Experts of a small language model.
Size: vocabulary 46242, 158M parameters.
Experts: 64 experts in each of 7 layers, a sigmoid router.
Training: a variant of Adam for the experts, 652M tokens, 4765 steps.
Below are experts of layer 3 (counted from 0) of a mixture-of-experts language model. Rows are named router (the router's row for the expert), gate (a neuron's input weights, with its number), up (a neuron's input weights, with its number), down (a neuron's output weights, with its number) and show model dimensions 256-383. Each number is 200 + 20 x the weight over its row's rms, rounded and kept within 0 to 999.
Before each expert's rows: a language model's description of what the expert responds to; "comes before" lists some tokens at least twice as common just after its tokens as in all text. This comes from a sample of Wikipedia text that the model never trained on. Tokens count by the router's weight.

# expert 30
It responds to: Counts and small numbers. Spelled-out and numeric quantities starting a word, often in sports tables and score lists: five, two, 10, 29.
comes before: " |", " years", " August", " May", " January", " /"
router,202,197,212,208,193,205,177,215,189,216,195,189,211,194,234,175,235,216,217,219,157,222,191,106,206,182,213,201,190,164,215,189,210,191,175,197,198,180,198,172,236,220,208,196,195,195,200,203,224,215,204,205,179,190,185,185,175,213,206,232,164,181,197,204,206,221,204,188,191,162,197,205,189,191,188,190,181,219,183,219,209,160,201,228,187,203,179,214,177,209,159,159,197,195,207,209,236,185,203,191,204,191,220,236,135,171,219,189,198,159,189,207,212,224,209,190,218,179,219,172,185,169,186,204,232,196,205,170
gate0,191,236,236,175,178,172,222,175,195,201,212,208,213,231,250,204,187,186,198,188,184,185,201,233,210,177,230,203,183,211,181,225,213,196,221,227,207,234,231,226,206,184,234,214,174,196,172,203,164,222,200,209,214,188,176,207,214,258,189,176,185,230,237,236,205,196,196,222,211,207,213,201,204,170,197,192,190,198,207,208,187,212,221,158,195,243,190,231,229,197,180,213,168,174,214,208,197,178,228,215,219,176,197,184,196,197,201,204,193,233,237,206,175,202,193,186,216,208,212,197,218,220,232,209,184,167,231,192
up0,189,212,167,207,198,183,201,176,227,200,199,209,201,203,169,204,203,197,184,209,228,194,198,205,232,223,215,197,175,165,182,210,181,161,212,179,168,202,225,197,180,179,167,177,197,181,191,194,217,229,187,176,196,172,190,219,201,159,206,181,146,195,193,218,193,207,172,167,211,225,222,195,206,215,220,186,180,176,241,211,196,195,228,216,190,207,190,202,190,199,212,200,224,226,169,216,204,213,223,215,154,198,210,179,202,202,206,196,184,167,187,218,182,181,217,186,211,194,160,194,210,209,217,179,220,186,170,213
down0,207,203,167,228,182,194,182,193,186,175,229,154,188,230,201,167,197,228,218,204,206,231,217,195,208,182,196,234,181,192,210,186,212,163,251,200,193,203,168,208,195,188,197,197,194,204,212,229,219,181,198,192,213,192,195,182,173,187,231,232,182,197,200,197,185,250,198,174,171,183,206,187,227,220,184,194,200,187,193,215,173,195,184,210,201,168,157,191,207,198,196,185,230,201,167,193,216,173,211,168,213,224,197,229,172,183,199,177,188,195,221,222,199,237,189,193,194,175,227,189,204,210,196,173,208,192,208,198
gate1,204,159,205,221,213,235,192,191,185,189,205,174,212,199,187,231,176,216,210,217,211,213,189,198,212,203,167,190,189,219,158,180,216,221,219,171,157,206,221,229,197,191,193,220,208,236,229,196,208,201,181,225,172,196,208,213,168,230,192,190,198,228,224,150,167,204,203,193,196,211,190,205,211,228,214,177,219,171,225,183,208,183,216,202,215,188,262,203,191,185,220,176,223,203,235,186,196,196,239,230,189,223,177,176,223,200,179,160,182,190,196,220,192,199,224,187,219,213,162,205,167,228,246,188,212,216,184,219
up1,188,159,225,185,185,195,205,208,162,210,193,223,185,209,178,214,195,217,238,186,212,233,219,202,200,256,178,210,202,223,205,183,220,175,220,212,204,153,192,237,201,186,207,174,210,217,192,234,194,247,201,217,207,219,237,220,226,172,173,250,199,178,195,190,217,204,221,212,205,167,159,202,203,228,191,225,203,173,202,231,196,186,234,195,221,200,226,204,205,207,220,215,228,236,187,270,182,197,170,224,192,209,207,189,218,211,187,166,219,184,207,187,194,175,191,194,237,184,222,208,201,200,207,164,189,177,197,162
down1,161,180,199,229,181,205,211,186,173,176,188,197,180,240,179,148,161,211,197,229,201,209,206,204,201,190,162,196,194,238,172,173,196,162,210,185,202,173,256,221,198,176,198,196,208,196,241,216,187,188,219,201,177,218,214,207,183,187,185,218,191,188,187,177,231,235,190,195,196,161,204,232,194,204,190,176,217,194,214,226,176,198,207,205,193,137,219,193,212,202,204,227,190,188,201,218,196,186,200,242,216,191,199,243,193,201,203,156,198,193,199,236,229,213,182,172,231,221,221,159,187,183,199,173,195,212,154,190

# expert 12
It responds to: Prepositions after words. Prepositions and connectives right after a verb, participle or noun, before a noun phrase: by, with, from, after, during, as.
comes before: " the", " a", " his", " an", " be", " its"
router,207,208,222,202,166,238,205,232,199,209,188,177,191,192,189,174,234,211,212,201,199,220,193,188,168,215,178,203,205,225,196,218,229,204,210,221,216,207,184,213,169,197,145,193,195,200,197,228,186,212,173,164,181,166,237,225,212,159,215,206,173,197,245,195,195,228,202,210,202,230,192,191,152,223,208,215,213,210,195,185,177,217,202,223,206,167,216,210,219,176,197,229,192,231,213,200,217,195,218,188,190,167,206,212,224,239,172,228,199,201,203,182,185,241,177,211,198,165,190,163,211,169,214,202,178,224,247,226
gate8,171,214,171,225,178,198,242,164,186,195,197,226,179,246,172,225,202,186,208,179,193,154,211,170,204,156,228,181,189,197,175,171,202,199,200,204,212,209,201,196,167,191,183,192,198,202,200,203,203,208,210,231,158,203,174,195,167,188,161,195,186,200,183,191,212,203,195,211,186,215,145,167,183,195,218,184,168,231,185,177,165,227,199,211,230,216,190,221,185,207,157,211,205,190,210,181,223,198,229,187,159,232,192,221,182,220,184,176,199,226,222,236,174,199,245,226,197,208,212,184,202,201,189,208,178,210,204,199
up8,211,218,189,250,207,201,215,186,176,212,169,196,185,255,191,188,197,219,182,195,211,217,198,213,214,195,218,198,217,198,189,190,198,168,191,181,201,241,194,201,197,218,229,239,198,217,210,163,182,225,197,219,211,208,161,205,186,198,196,172,230,240,194,233,189,181,181,156,191,210,192,168,256,165,169,221,164,199,188,215,191,234,210,183,207,197,172,216,202,188,206,214,173,239,162,196,196,229,225,157,176,202,201,180,162,204,196,223,199,167,192,225,208,193,189,227,200,199,223,204,224,193,186,238,208,154,201,192
down8,208,236,203,188,182,193,192,211,207,201,193,198,162,212,199,170,183,217,180,179,152,212,190,178,197,177,197,195,188,220,193,201,186,210,262,195,239,222,186,195,185,236,184,187,202,221,184,229,203,206,180,200,185,158,185,202,226,226,226,231,220,193,210,203,203,203,217,210,173,214,193,205,148,202,205,207,207,198,199,196,208,215,209,182,191,143,177,229,201,202,209,214,208,231,206,222,201,204,232,185,208,175,178,215,173,217,187,214,175,199,195,183,177,197,219,192,229,159,162,179,211,199,183,208,203,185,235,211
gate9,229,223,227,195,205,209,196,194,215,203,201,188,190,164,173,188,204,209,213,216,185,205,172,219,203,213,192,182,179,199,232,177,186,206,193,187,238,176,236,214,227,193,180,203,195,178,199,186,189,190,220,205,227,191,224,201,186,200,193,237,192,204,213,181,201,193,198,197,215,173,230,155,199,182,201,219,197,236,256,225,222,188,219,189,222,187,226,206,207,228,183,215,200,221,200,213,173,178,219,178,194,200,163,229,214,218,199,227,229,208,168,166,230,173,199,177,168,189,201,188,214,206,186,193,201,181,169,217
up9,226,204,218,195,210,216,179,209,208,212,203,215,180,190,199,191,201,187,238,231,186,219,206,205,202,157,216,179,185,213,178,227,231,206,218,189,232,181,223,240,211,218,199,212,201,146,205,208,216,241,212,215,212,193,176,236,182,190,211,217,168,187,164,190,183,182,216,210,210,211,193,222,168,192,206,181,199,226,216,218,214,205,195,181,203,216,209,201,178,210,208,206,208,195,214,211,184,201,223,190,190,167,154,227,211,193,201,199,221,201,177,188,216,188,219,190,151,177,203,201,220,196,184,212,176,209,200,237
down9,216,234,226,191,164,190,235,209,218,194,221,212,180,186,186,215,198,182,197,151,191,206,218,200,210,219,202,216,227,187,190,176,195,207,249,185,212,199,189,206,204,173,220,206,203,196,183,228,184,193,196,176,212,208,218,202,182,205,209,178,198,186,173,196,175,223,236,171,205,219,167,203,178,192,188,202,200,186,214,207,213,227,171,195,223,194,203,177,174,182,197,184,221,238,212,184,207,184,218,224,214,201,183,209,181,223,206,198,234,175,201,217,188,204,203,200,185,198,195,211,220,188,219,216,190,150,211,196

# expert 42
It responds to: Closing brackets and punctuation. Closing parentheses, semicolons, colons, quotes and dashes, especially ")" after a parenthetical name or unit, like "(Lyra)" or "in)".
comes before: "\n", " |", " is", " A;", " The", " –"
router,187,213,210,200,172,205,227,179,181,165,192,216,185,198,196,218,200,200,229,216,177,215,198,210,194,206,200,221,191,195,166,206,181,208,225,217,194,211,174,221,216,185,214,201,206,186,164,232,225,245,197,188,184,207,191,167,259,193,180,183,205,207,238,190,206,192,200,193,185,215,188,155,170,184,225,200,234,203,212,242,203,161,211,214,193,209,179,213,198,164,193,166,190,175,198,179,176,203,204,253,186,190,186,217,227,189,219,189,185,224,239,188,200,186,199,188,207,198,231,190,229,219,205,179,187,229,211,209
gate0,211,190,201,198,202,155,211,191,192,209,156,221,202,192,181,191,229,192,220,225,174,202,249,182,214,199,208,184,192,185,166,197,201,190,174,189,220,180,202,173,188,214,207,215,236,200,254,197,221,193,168,173,206,203,222,206,216,214,192,202,167,227,228,208,209,201,181,226,180,189,179,225,220,212,182,215,168,174,151,238,229,213,219,205,166,183,190,196,194,219,206,206,201,201,188,229,204,235,218,206,255,154,200,202,220,197,212,264,225,212,193,207,201,173,178,182,200,233,163,188,198,196,200,211,228,196,227,216
up0,172,197,197,190,186,212,219,161,151,185,200,221,178,186,188,202,199,204,215,209,178,184,208,139,175,186,224,214,220,221,175,190,195,214,195,193,211,206,215,193,209,211,225,229,240,174,206,207,216,208,189,205,192,207,210,177,225,179,195,168,190,198,233,204,219,210,191,236,179,202,168,202,197,204,211,190,232,213,194,226,218,193,191,203,196,176,212,194,230,186,186,181,170,169,223,212,208,186,203,203,241,197,194,197,214,228,156,216,199,203,182,200,212,190,181,187,219,218,179,197,204,185,210,209,251,198,239,226
down0,209,202,225,182,174,181,224,186,208,156,198,210,214,180,215,240,215,176,231,192,196,187,207,205,205,197,168,211,200,195,209,182,191,220,197,222,217,210,186,203,180,184,197,253,187,218,166,214,245,194,200,207,193,193,213,197,223,178,223,158,196,219,191,199,202,193,182,198,198,203,210,214,185,216,209,184,212,183,225,196,171,179,189,193,162,250,192,219,207,185,153,190,158,204,227,202,188,188,189,234,177,238,174,190,217,190,226,186,176,227,254,202,191,198,203,186,168,198,206,174,195,174,209,188,217,233,192,213
gate1,208,191,221,228,195,202,192,157,216,207,230,209,189,190,178,207,187,199,174,189,249,180,173,200,196,191,217,158,203,196,200,201,191,169,184,224,189,203,232,219,206,204,226,193,219,211,229,184,203,193,218,203,197,222,207,230,180,172,195,219,195,163,171,200,167,208,213,193,207,214,200,161,188,162,188,202,204,212,227,193,168,199,231,191,209,186,211,200,199,216,180,224,218,230,221,178,212,220,207,207,219,216,201,229,221,215,185,202,186,218,186,237,205,210,225,215,219,179,205,163,186,173,231,205,218,198,150,182
up1,192,200,200,205,213,167,200,210,163,182,206,221,158,195,168,229,200,205,205,212,157,193,194,203,194,199,198,203,186,224,187,224,218,196,224,176,198,232,178,219,187,169,153,189,213,230,236,179,204,210,188,224,188,202,215,207,178,188,195,172,219,178,218,173,176,208,187,209,219,202,177,190,170,228,181,187,211,189,235,215,178,233,175,168,192,169,221,191,203,178,194,216,210,170,199,203,192,189,180,174,224,187,196,189,224,190,185,182,205,210,188,231,203,189,179,206,190,206,222,203,196,232,226,216,203,187,230,264
down1,227,188,194,171,200,213,199,187,198,201,173,162,212,208,177,201,210,176,160,237,156,198,184,202,224,167,217,178,180,208,212,218,195,228,206,178,176,196,182,174,190,186,170,193,203,206,212,188,205,245,165,199,159,227,257,182,186,208,215,209,235,217,223,203,201,175,211,209,170,188,205,216,178,178,190,217,212,203,210,245,223,180,218,207,236,183,206,218,172,197,197,177,214,188,213,195,211,205,205,169,218,209,208,211,211,211,215,212,187,202,218,225,214,188,156,198,213,189,216,193,179,191,197,202,176,203,152,192

# expert 50
It responds to: Line breaks and decimals. Line breaks after headings, infobox fields and table rows, plus decimal-digit pieces like .5, .9 in numbers.
comes before: "-", "|", "\n", "The", "In", "="
router,217,188,198,228,189,228,215,190,190,208,208,224,197,205,211,213,209,188,202,201,209,192,201,251,181,205,207,233,178,216,171,218,187,215,208,206,210,219,228,208,229,206,196,163,202,211,227,211,193,199,190,188,190,187,190,188,228,183,185,209,194,211,172,194,227,219,205,182,168,201,201,187,186,195,187,209,180,210,227,202,168,203,159,155,200,201,208,187,198,173,208,182,198,199,203,174,208,195,197,227,195,203,196,205,238,199,171,187,190,171,217,200,201,192,215,226,251,202,253,201,181,218,207,212,202,171,210,207
gate8,212,197,219,200,201,211,210,212,182,246,247,198,205,216,147,161,184,224,241,199,211,236,181,211,233,169,189,183,194,208,217,182,183,196,197,211,185,215,197,204,195,197,204,209,217,223,219,187,173,213,233,186,221,204,170,207,196,225,209,215,205,249,178,205,210,210,202,185,224,199,193,217,192,178,224,205,216,169,187,196,214,187,199,204,206,174,202,220,198,198,231,179,218,204,190,202,223,191,211,201,196,217,187,188,209,171,208,179,203,198,214,232,217,174,202,194,189,186,199,207,196,206,190,169,204,194,179,197
up8,225,204,222,181,208,222,198,233,169,177,211,178,147,223,169,182,168,251,160,225,197,172,154,206,186,191,222,205,176,235,237,187,209,216,164,199,179,203,187,246,215,178,177,207,194,194,206,182,171,180,221,211,212,188,155,212,167,158,208,213,157,225,189,182,230,193,204,187,234,211,189,191,218,228,189,210,176,195,211,198,216,172,198,194,149,191,210,192,192,209,185,196,216,196,150,202,232,167,186,196,220,182,219,196,185,191,195,208,171,189,190,219,202,172,227,187,193,184,202,222,174,218,200,179,222,190,192,217
down8,189,195,214,222,221,217,177,166,182,172,201,210,225,195,186,218,205,211,246,229,196,200,229,222,176,172,201,184,202,212,198,217,206,222,204,215,177,206,221,203,212,233,187,195,188,196,186,208,204,188,231,220,184,191,166,196,186,216,195,194,170,205,211,182,212,212,201,180,207,191,230,231,180,196,205,147,199,246,192,208,168,189,175,198,196,195,206,186,203,205,221,206,207,217,205,175,186,215,204,186,183,242,207,199,217,189,176,182,167,193,182,164,212,191,183,204,177,182,179,216,185,191,198,234,226,221,212,219
gate9,185,241,218,203,190,190,188,173,200,236,193,222,188,186,179,213,201,203,222,201,218,177,184,196,208,181,202,180,205,195,192,213,181,173,189,259,183,203,186,173,180,184,228,197,183,206,194,203,198,196,235,209,187,201,182,199,168,226,201,166,201,202,214,205,198,269,206,198,220,221,203,223,229,192,205,200,239,185,205,194,192,217,216,218,174,207,156,189,224,215,192,196,162,203,213,155,210,212,206,172,186,163,225,196,182,196,218,202,210,214,217,199,214,171,165,173,186,180,180,218,207,195,200,199,151,207,161,181
up9,203,211,204,219,188,231,211,178,170,194,168,186,189,219,218,220,235,185,191,203,205,198,144,202,159,208,240,239,177,201,200,214,237,192,216,181,181,199,220,236,229,194,213,186,210,193,213,206,178,172,177,189,228,218,201,203,221,189,178,219,171,205,193,177,194,198,182,191,203,215,179,197,187,199,211,206,199,206,226,211,240,160,192,177,190,176,194,198,209,199,195,190,195,200,179,224,208,192,184,236,176,202,202,215,212,184,211,206,168,190,172,207,185,203,186,217,214,191,216,212,194,236,198,182,191,181,239,190
down9,186,202,206,199,243,211,179,172,203,204,181,220,198,202,182,180,238,202,203,230,229,195,177,95,207,201,211,167,209,206,225,225,209,199,199,204,186,242,204,198,174,211,213,201,212,205,209,193,203,199,196,225,188,253,209,192,185,209,204,208,194,212,207,195,195,225,218,232,224,216,204,205,223,200,201,196,229,187,192,165,172,175,178,225,195,225,197,187,201,202,206,181,164,198,249,182,194,221,209,156,187,192,206,162,182,211,180,216,209,236,209,187,235,198,171,149,191,186,181,191,192,186,189,204,182,191,194,202

# expert 24
It responds to: Plural and group nouns. Plural endings and nouns for groups or competitions, often in sports text: teams, matches, clubs, season, League, Party, scorer.
comes before: " of", " in", " and", " for", " were", " are"
router,202,199,207,189,221,165,178,205,190,224,220,189,208,194,205,173,195,191,236,198,217,180,234,180,188,210,210,182,225,178,162,183,189,226,183,182,179,232,182,157,225,170,193,217,213,193,164,175,195,232,180,225,225,184,202,181,220,216,156,185,150,227,219,232,187,225,203,214,203,219,190,182,218,202,182,173,202,226,200,157,209,201,222,179,194,219,227,203,192,227,152,172,251,208,196,188,213,188,234,180,198,194,197,165,178,202,234,193,194,171,210,193,198,194,183,176,196,191,173,201,196,208,179,176,168,208,233,204
gate0,206,212,199,200,203,227,207,240,218,216,207,198,186,195,186,181,220,171,235,196,207,193,180,168,190,197,198,222,245,182,186,185,191,223,221,201,154,216,190,207,235,195,205,214,215,177,165,205,231,189,196,209,218,211,176,174,213,226,178,192,203,199,168,198,216,187,235,191,193,194,221,206,207,152,192,207,229,187,200,162,203,220,178,204,191,209,169,181,235,176,234,195,196,195,180,204,187,216,223,168,180,229,175,198,181,207,240,201,188,203,204,208,185,206,177,223,187,213,192,229,216,218,203,188,230,214,251,165
up0,182,186,176,196,174,209,184,175,190,235,180,178,197,218,224,200,198,203,208,212,208,198,201,203,191,166,191,200,167,216,190,245,173,178,187,242,227,207,224,214,188,191,229,196,198,240,190,203,193,248,172,203,196,229,178,207,194,197,178,203,236,206,181,192,215,202,169,205,224,191,191,198,207,169,222,201,198,190,178,201,183,231,195,215,200,232,201,165,202,241,182,194,195,184,176,205,211,228,229,166,200,213,235,167,204,186,193,193,215,206,197,199,171,236,212,191,241,201,172,188,180,195,196,204,194,184,148,204
down0,198,252,198,218,210,194,212,221,188,153,170,199,215,236,208,216,195,229,200,223,207,209,239,190,217,191,198,213,199,216,188,238,174,181,221,185,203,203,185,241,236,217,212,200,216,201,196,235,215,191,202,241,178,232,210,200,208,161,204,216,215,191,217,185,195,138,172,165,242,183,187,219,209,231,184,206,177,195,190,220,201,216,196,204,202,189,229,194,178,183,197,209,158,177,238,197,172,199,206,214,210,193,233,228,235,227,195,202,212,207,189,214,159,196,213,220,222,195,215,175,208,167,211,235,187,165,148,199
gate1,193,199,243,209,186,252,199,197,189,172,201,189,204,202,197,211,213,209,205,186,172,218,207,209,179,208,207,183,172,223,199,211,247,221,211,185,221,211,200,194,225,196,194,219,221,215,193,209,202,237,167,219,212,200,185,170,238,203,194,153,195,221,209,194,185,176,214,186,173,180,199,220,168,185,242,193,213,183,211,181,207,220,167,186,233,192,207,214,240,159,200,207,175,207,215,215,191,214,174,200,197,190,183,202,196,205,193,190,207,180,196,186,187,228,247,201,216,214,194,190,228,198,185,225,193,211,194,194
up1,198,225,180,212,185,232,192,219,217,202,192,183,203,192,189,209,205,221,193,226,228,231,179,204,174,216,163,197,189,222,219,175,181,192,183,233,198,185,220,224,204,189,180,187,210,207,207,192,208,216,227,199,197,204,208,196,151,187,215,214,192,236,193,216,204,202,149,200,203,204,199,177,190,214,218,214,159,175,190,176,198,177,222,218,194,198,194,209,179,212,180,229,207,229,178,193,221,194,197,195,220,175,194,209,195,181,205,198,198,220,178,172,178,229,207,208,187,187,192,181,202,211,197,172,200,189,243,199
down1,185,164,215,194,202,202,194,196,221,203,198,217,195,188,213,196,210,180,225,214,216,225,214,233,212,228,148,187,218,197,181,225,213,207,222,213,202,219,190,229,190,205,174,193,227,175,223,155,190,197,197,197,182,186,178,206,186,239,175,208,175,195,221,196,210,198,200,213,185,229,197,196,167,189,170,185,181,197,200,219,194,209,206,192,174,202,169,195,198,232,221,226,192,199,213,187,202,169,225,218,225,217,168,195,195,217,228,203,181,192,225,218,198,217,158,203,198,230,205,222,160,187,174,212,175,219,236,214

# expert 45
It responds to: Table cell separators. Pipe characters dividing cells in wiki tables of results, elections and sports statistics, plus infobox labels like Coordinates:, birth:, Years:.
comes before: " ", "\n", " 0", " 1", " 2", " 3"
router,222,194,232,212,206,181,210,172,190,173,166,204,163,181,177,202,197,195,235,218,223,168,183,247,238,187,165,209,202,216,190,192,166,194,205,213,188,197,189,191,194,227,220,195,195,209,218,209,175,173,248,250,197,214,211,188,211,221,218,204,221,191,206,208,237,211,202,189,193,190,188,233,161,201,232,201,201,198,193,187,209,223,244,245,189,201,192,194,189,163,194,182,197,191,206,191,207,206,200,194,178,209,187,161,197,185,188,176,219,218,202,211,204,177,206,195,197,213,234,193,189,219,207,187,213,195,212,210
gate0,211,260,208,166,180,182,216,175,193,220,180,200,177,211,177,202,194,166,199,185,208,170,223,188,199,189,207,199,196,199,176,193,209,203,179,218,203,185,199,200,181,202,234,223,172,185,215,174,176,160,202,206,213,211,209,200,169,192,192,168,205,180,207,189,200,177,186,231,215,213,211,202,190,203,225,212,178,177,186,224,199,205,192,222,196,228,156,194,206,201,192,187,223,205,222,171,213,186,181,175,190,205,166,164,191,184,185,183,234,195,172,205,198,217,255,181,187,186,202,172,196,210,177,197,210,183,239,222
up0,241,192,214,235,216,213,205,208,212,188,239,193,188,183,203,188,194,193,196,193,209,230,203,217,208,230,186,199,222,196,237,205,189,202,221,198,201,195,209,220,192,207,219,139,213,200,213,213,217,190,205,183,190,196,238,185,217,237,243,214,219,208,182,185,228,208,216,179,209,176,197,229,171,214,206,207,188,198,206,195,177,198,208,191,212,207,221,137,241,205,205,171,203,184,162,234,190,200,186,236,233,217,210,194,247,215,204,180,200,197,213,184,214,176,203,187,227,194,219,233,241,218,224,216,224,195,194,176
down0,217,179,243,225,182,210,187,197,225,206,168,198,157,201,189,178,203,234,206,211,201,183,179,167,202,178,210,201,205,190,219,199,192,197,210,231,184,187,179,229,222,182,211,200,219,207,213,217,218,205,227,188,226,193,196,229,221,191,232,179,169,185,199,197,197,224,204,241,207,201,231,226,207,233,178,208,216,171,166,209,194,200,211,206,201,166,203,196,181,227,209,219,207,187,245,207,202,196,207,224,195,186,240,241,215,237,218,213,177,173,243,194,166,194,194,221,181,224,198,202,206,188,210,187,217,172,173,190
gate1,221,148,182,188,176,186,212,230,193,233,204,181,222,218,202,199,153,167,198,201,224,211,192,194,241,195,165,199,184,238,208,165,208,212,172,186,174,209,181,198,176,186,182,242,185,215,184,196,196,197,199,209,201,197,233,243,190,222,205,191,213,199,207,232,186,205,192,197,192,170,192,202,180,216,207,200,202,176,185,144,220,228,187,216,160,210,205,201,228,220,181,193,212,201,217,200,219,173,194,184,191,172,216,204,200,201,185,178,165,212,224,177,188,215,264,162,205,211,199,166,154,241,186,204,196,147,212,211
up1,218,196,203,222,201,213,195,219,230,178,226,182,237,200,207,187,198,183,198,184,191,227,199,190,213,189,181,211,205,194,203,174,214,173,173,181,185,188,168,168,183,169,183,212,173,179,205,190,218,194,170,174,165,207,204,198,190,197,182,169,199,193,169,188,212,195,212,181,210,220,249,166,189,204,222,216,221,192,210,196,192,202,173,167,191,209,196,190,226,215,206,245,220,198,197,203,208,190,207,197,191,189,210,201,207,209,212,223,218,202,195,186,193,234,164,193,187,199,205,197,223,213,189,202,215,183,208,212
down1,224,184,188,204,248,192,202,218,215,218,224,198,197,191,226,171,178,225,218,192,213,196,235,214,222,175,209,213,181,198,216,223,202,233,194,183,209,242,202,189,183,213,180,182,211,235,204,196,187,225,169,175,199,197,203,229,195,190,211,174,214,172,232,230,201,216,179,189,211,197,205,172,176,182,207,202,219,177,196,200,189,223,171,186,174,210,216,158,186,169,215,187,183,188,184,196,166,193,208,226,232,236,204,198,224,190,161,195,182,207,180,180,222,201,201,209,196,192,206,191,190,191,176,219,214,253,229,212

# expert 29
It responds to: Noun stems, suffixes. Nouns and word-final pieces naming people, groups or things, such as species, member, moderator, team, plus name endings like -ago.
comes before: " of", " and", " in", " for", " to", " were"
router,190,220,185,169,197,146,185,232,195,207,217,210,205,202,202,154,209,183,237,203,180,205,229,172,237,212,197,169,230,210,199,175,177,201,154,170,181,198,205,176,206,162,191,192,180,205,189,170,177,240,201,202,238,206,236,209,199,197,159,220,170,214,232,220,187,209,179,208,216,200,177,176,213,229,193,189,210,227,221,193,212,177,233,219,215,218,232,200,184,237,195,179,230,168,178,224,210,177,203,215,209,190,217,216,187,226,239,196,193,173,212,209,197,198,208,152,187,178,205,182,162,229,200,154,179,231,214,225
gate0,215,231,217,168,167,215,209,196,214,151,191,167,206,211,216,164,187,180,217,218,210,219,223,192,192,203,187,199,189,211,217,230,207,219,202,184,206,205,212,197,221,222,228,209,215,209,228,208,215,220,197,168,226,198,244,213,188,217,161,199,208,169,217,197,200,206,233,192,184,205,201,165,193,183,230,161,192,199,204,183,200,199,194,235,219,190,185,255,221,196,214,236,202,227,227,182,218,174,227,177,229,218,176,207,198,237,185,216,203,198,225,202,201,180,139,239,212,175,192,214,214,201,179,198,208,201,218,144
up0,202,178,212,205,203,192,176,245,214,149,190,237,182,193,198,196,196,203,246,175,205,221,205,197,231,187,168,220,226,156,200,169,185,246,180,182,176,208,217,196,207,197,169,243,183,196,191,219,208,205,219,234,189,203,215,192,204,208,200,218,177,177,167,208,196,196,208,196,186,206,200,180,176,267,184,159,212,207,156,232,166,205,215,192,190,187,225,200,205,225,173,185,177,204,211,255,227,180,170,217,229,180,201,195,219,202,227,224,210,207,190,217,203,212,220,184,222,199,197,188,188,210,208,186,167,224,177,218
down0,228,198,212,202,223,200,208,209,209,198,209,215,191,188,184,193,156,210,153,202,173,209,231,183,199,188,205,196,232,165,183,164,206,205,157,183,182,249,223,198,229,194,154,182,192,178,182,187,204,207,202,194,201,178,219,220,182,189,166,224,218,220,195,192,194,177,193,168,215,190,206,187,186,235,232,166,183,179,199,197,204,166,200,211,187,204,221,195,190,256,192,202,202,226,179,169,214,158,193,151,204,215,225,170,196,201,206,173,209,211,225,214,217,215,199,193,220,207,189,213,208,213,169,216,246,186,207,203
gate1,216,204,176,181,186,200,222,196,212,186,200,191,214,185,175,194,200,216,254,200,207,231,203,194,200,179,212,201,195,184,194,200,218,229,179,203,213,142,200,206,210,214,175,199,187,198,191,208,201,221,232,194,228,229,213,210,176,201,196,171,226,197,227,220,199,218,208,205,194,169,207,137,183,223,177,217,195,222,201,206,189,199,253,184,196,200,196,198,184,193,193,214,181,210,222,218,188,196,214,221,218,157,229,212,208,184,191,200,194,213,188,211,215,176,224,202,173,176,237,187,182,221,210,177,166,243,228,204
up1,181,182,191,176,176,184,226,205,225,182,181,175,189,207,185,195,213,233,258,188,210,200,199,180,208,204,222,193,224,176,202,216,241,239,196,179,209,174,200,211,213,194,178,199,207,195,208,228,223,226,242,200,193,200,217,193,165,203,188,189,182,200,200,205,232,211,186,220,221,173,210,167,184,224,192,221,219,209,208,187,205,185,242,189,221,209,222,193,181,200,210,203,172,187,218,246,186,166,212,221,206,170,179,208,214,194,205,202,206,206,166,189,207,185,215,172,205,194,229,216,183,232,190,183,192,234,206,213
down1,218,197,214,190,182,223,183,199,193,203,210,201,173,235,201,177,198,177,210,178,217,209,186,213,197,174,226,224,176,240,222,187,199,201,237,203,212,197,210,189,231,198,201,210,203,164,209,195,203,202,242,200,209,249,209,157,220,178,207,198,242,189,198,193,200,238,209,317,207,225,213,172,210,206,163,191,180,203,208,224,190,240,196,204,217,171,221,203,182,206,215,190,213,215,182,195,216,202,201,244,204,216,202,212,217,197,250,245,199,217,222,206,236,206,211,215,176,186,189,195,186,196,215,166,177,223,186,205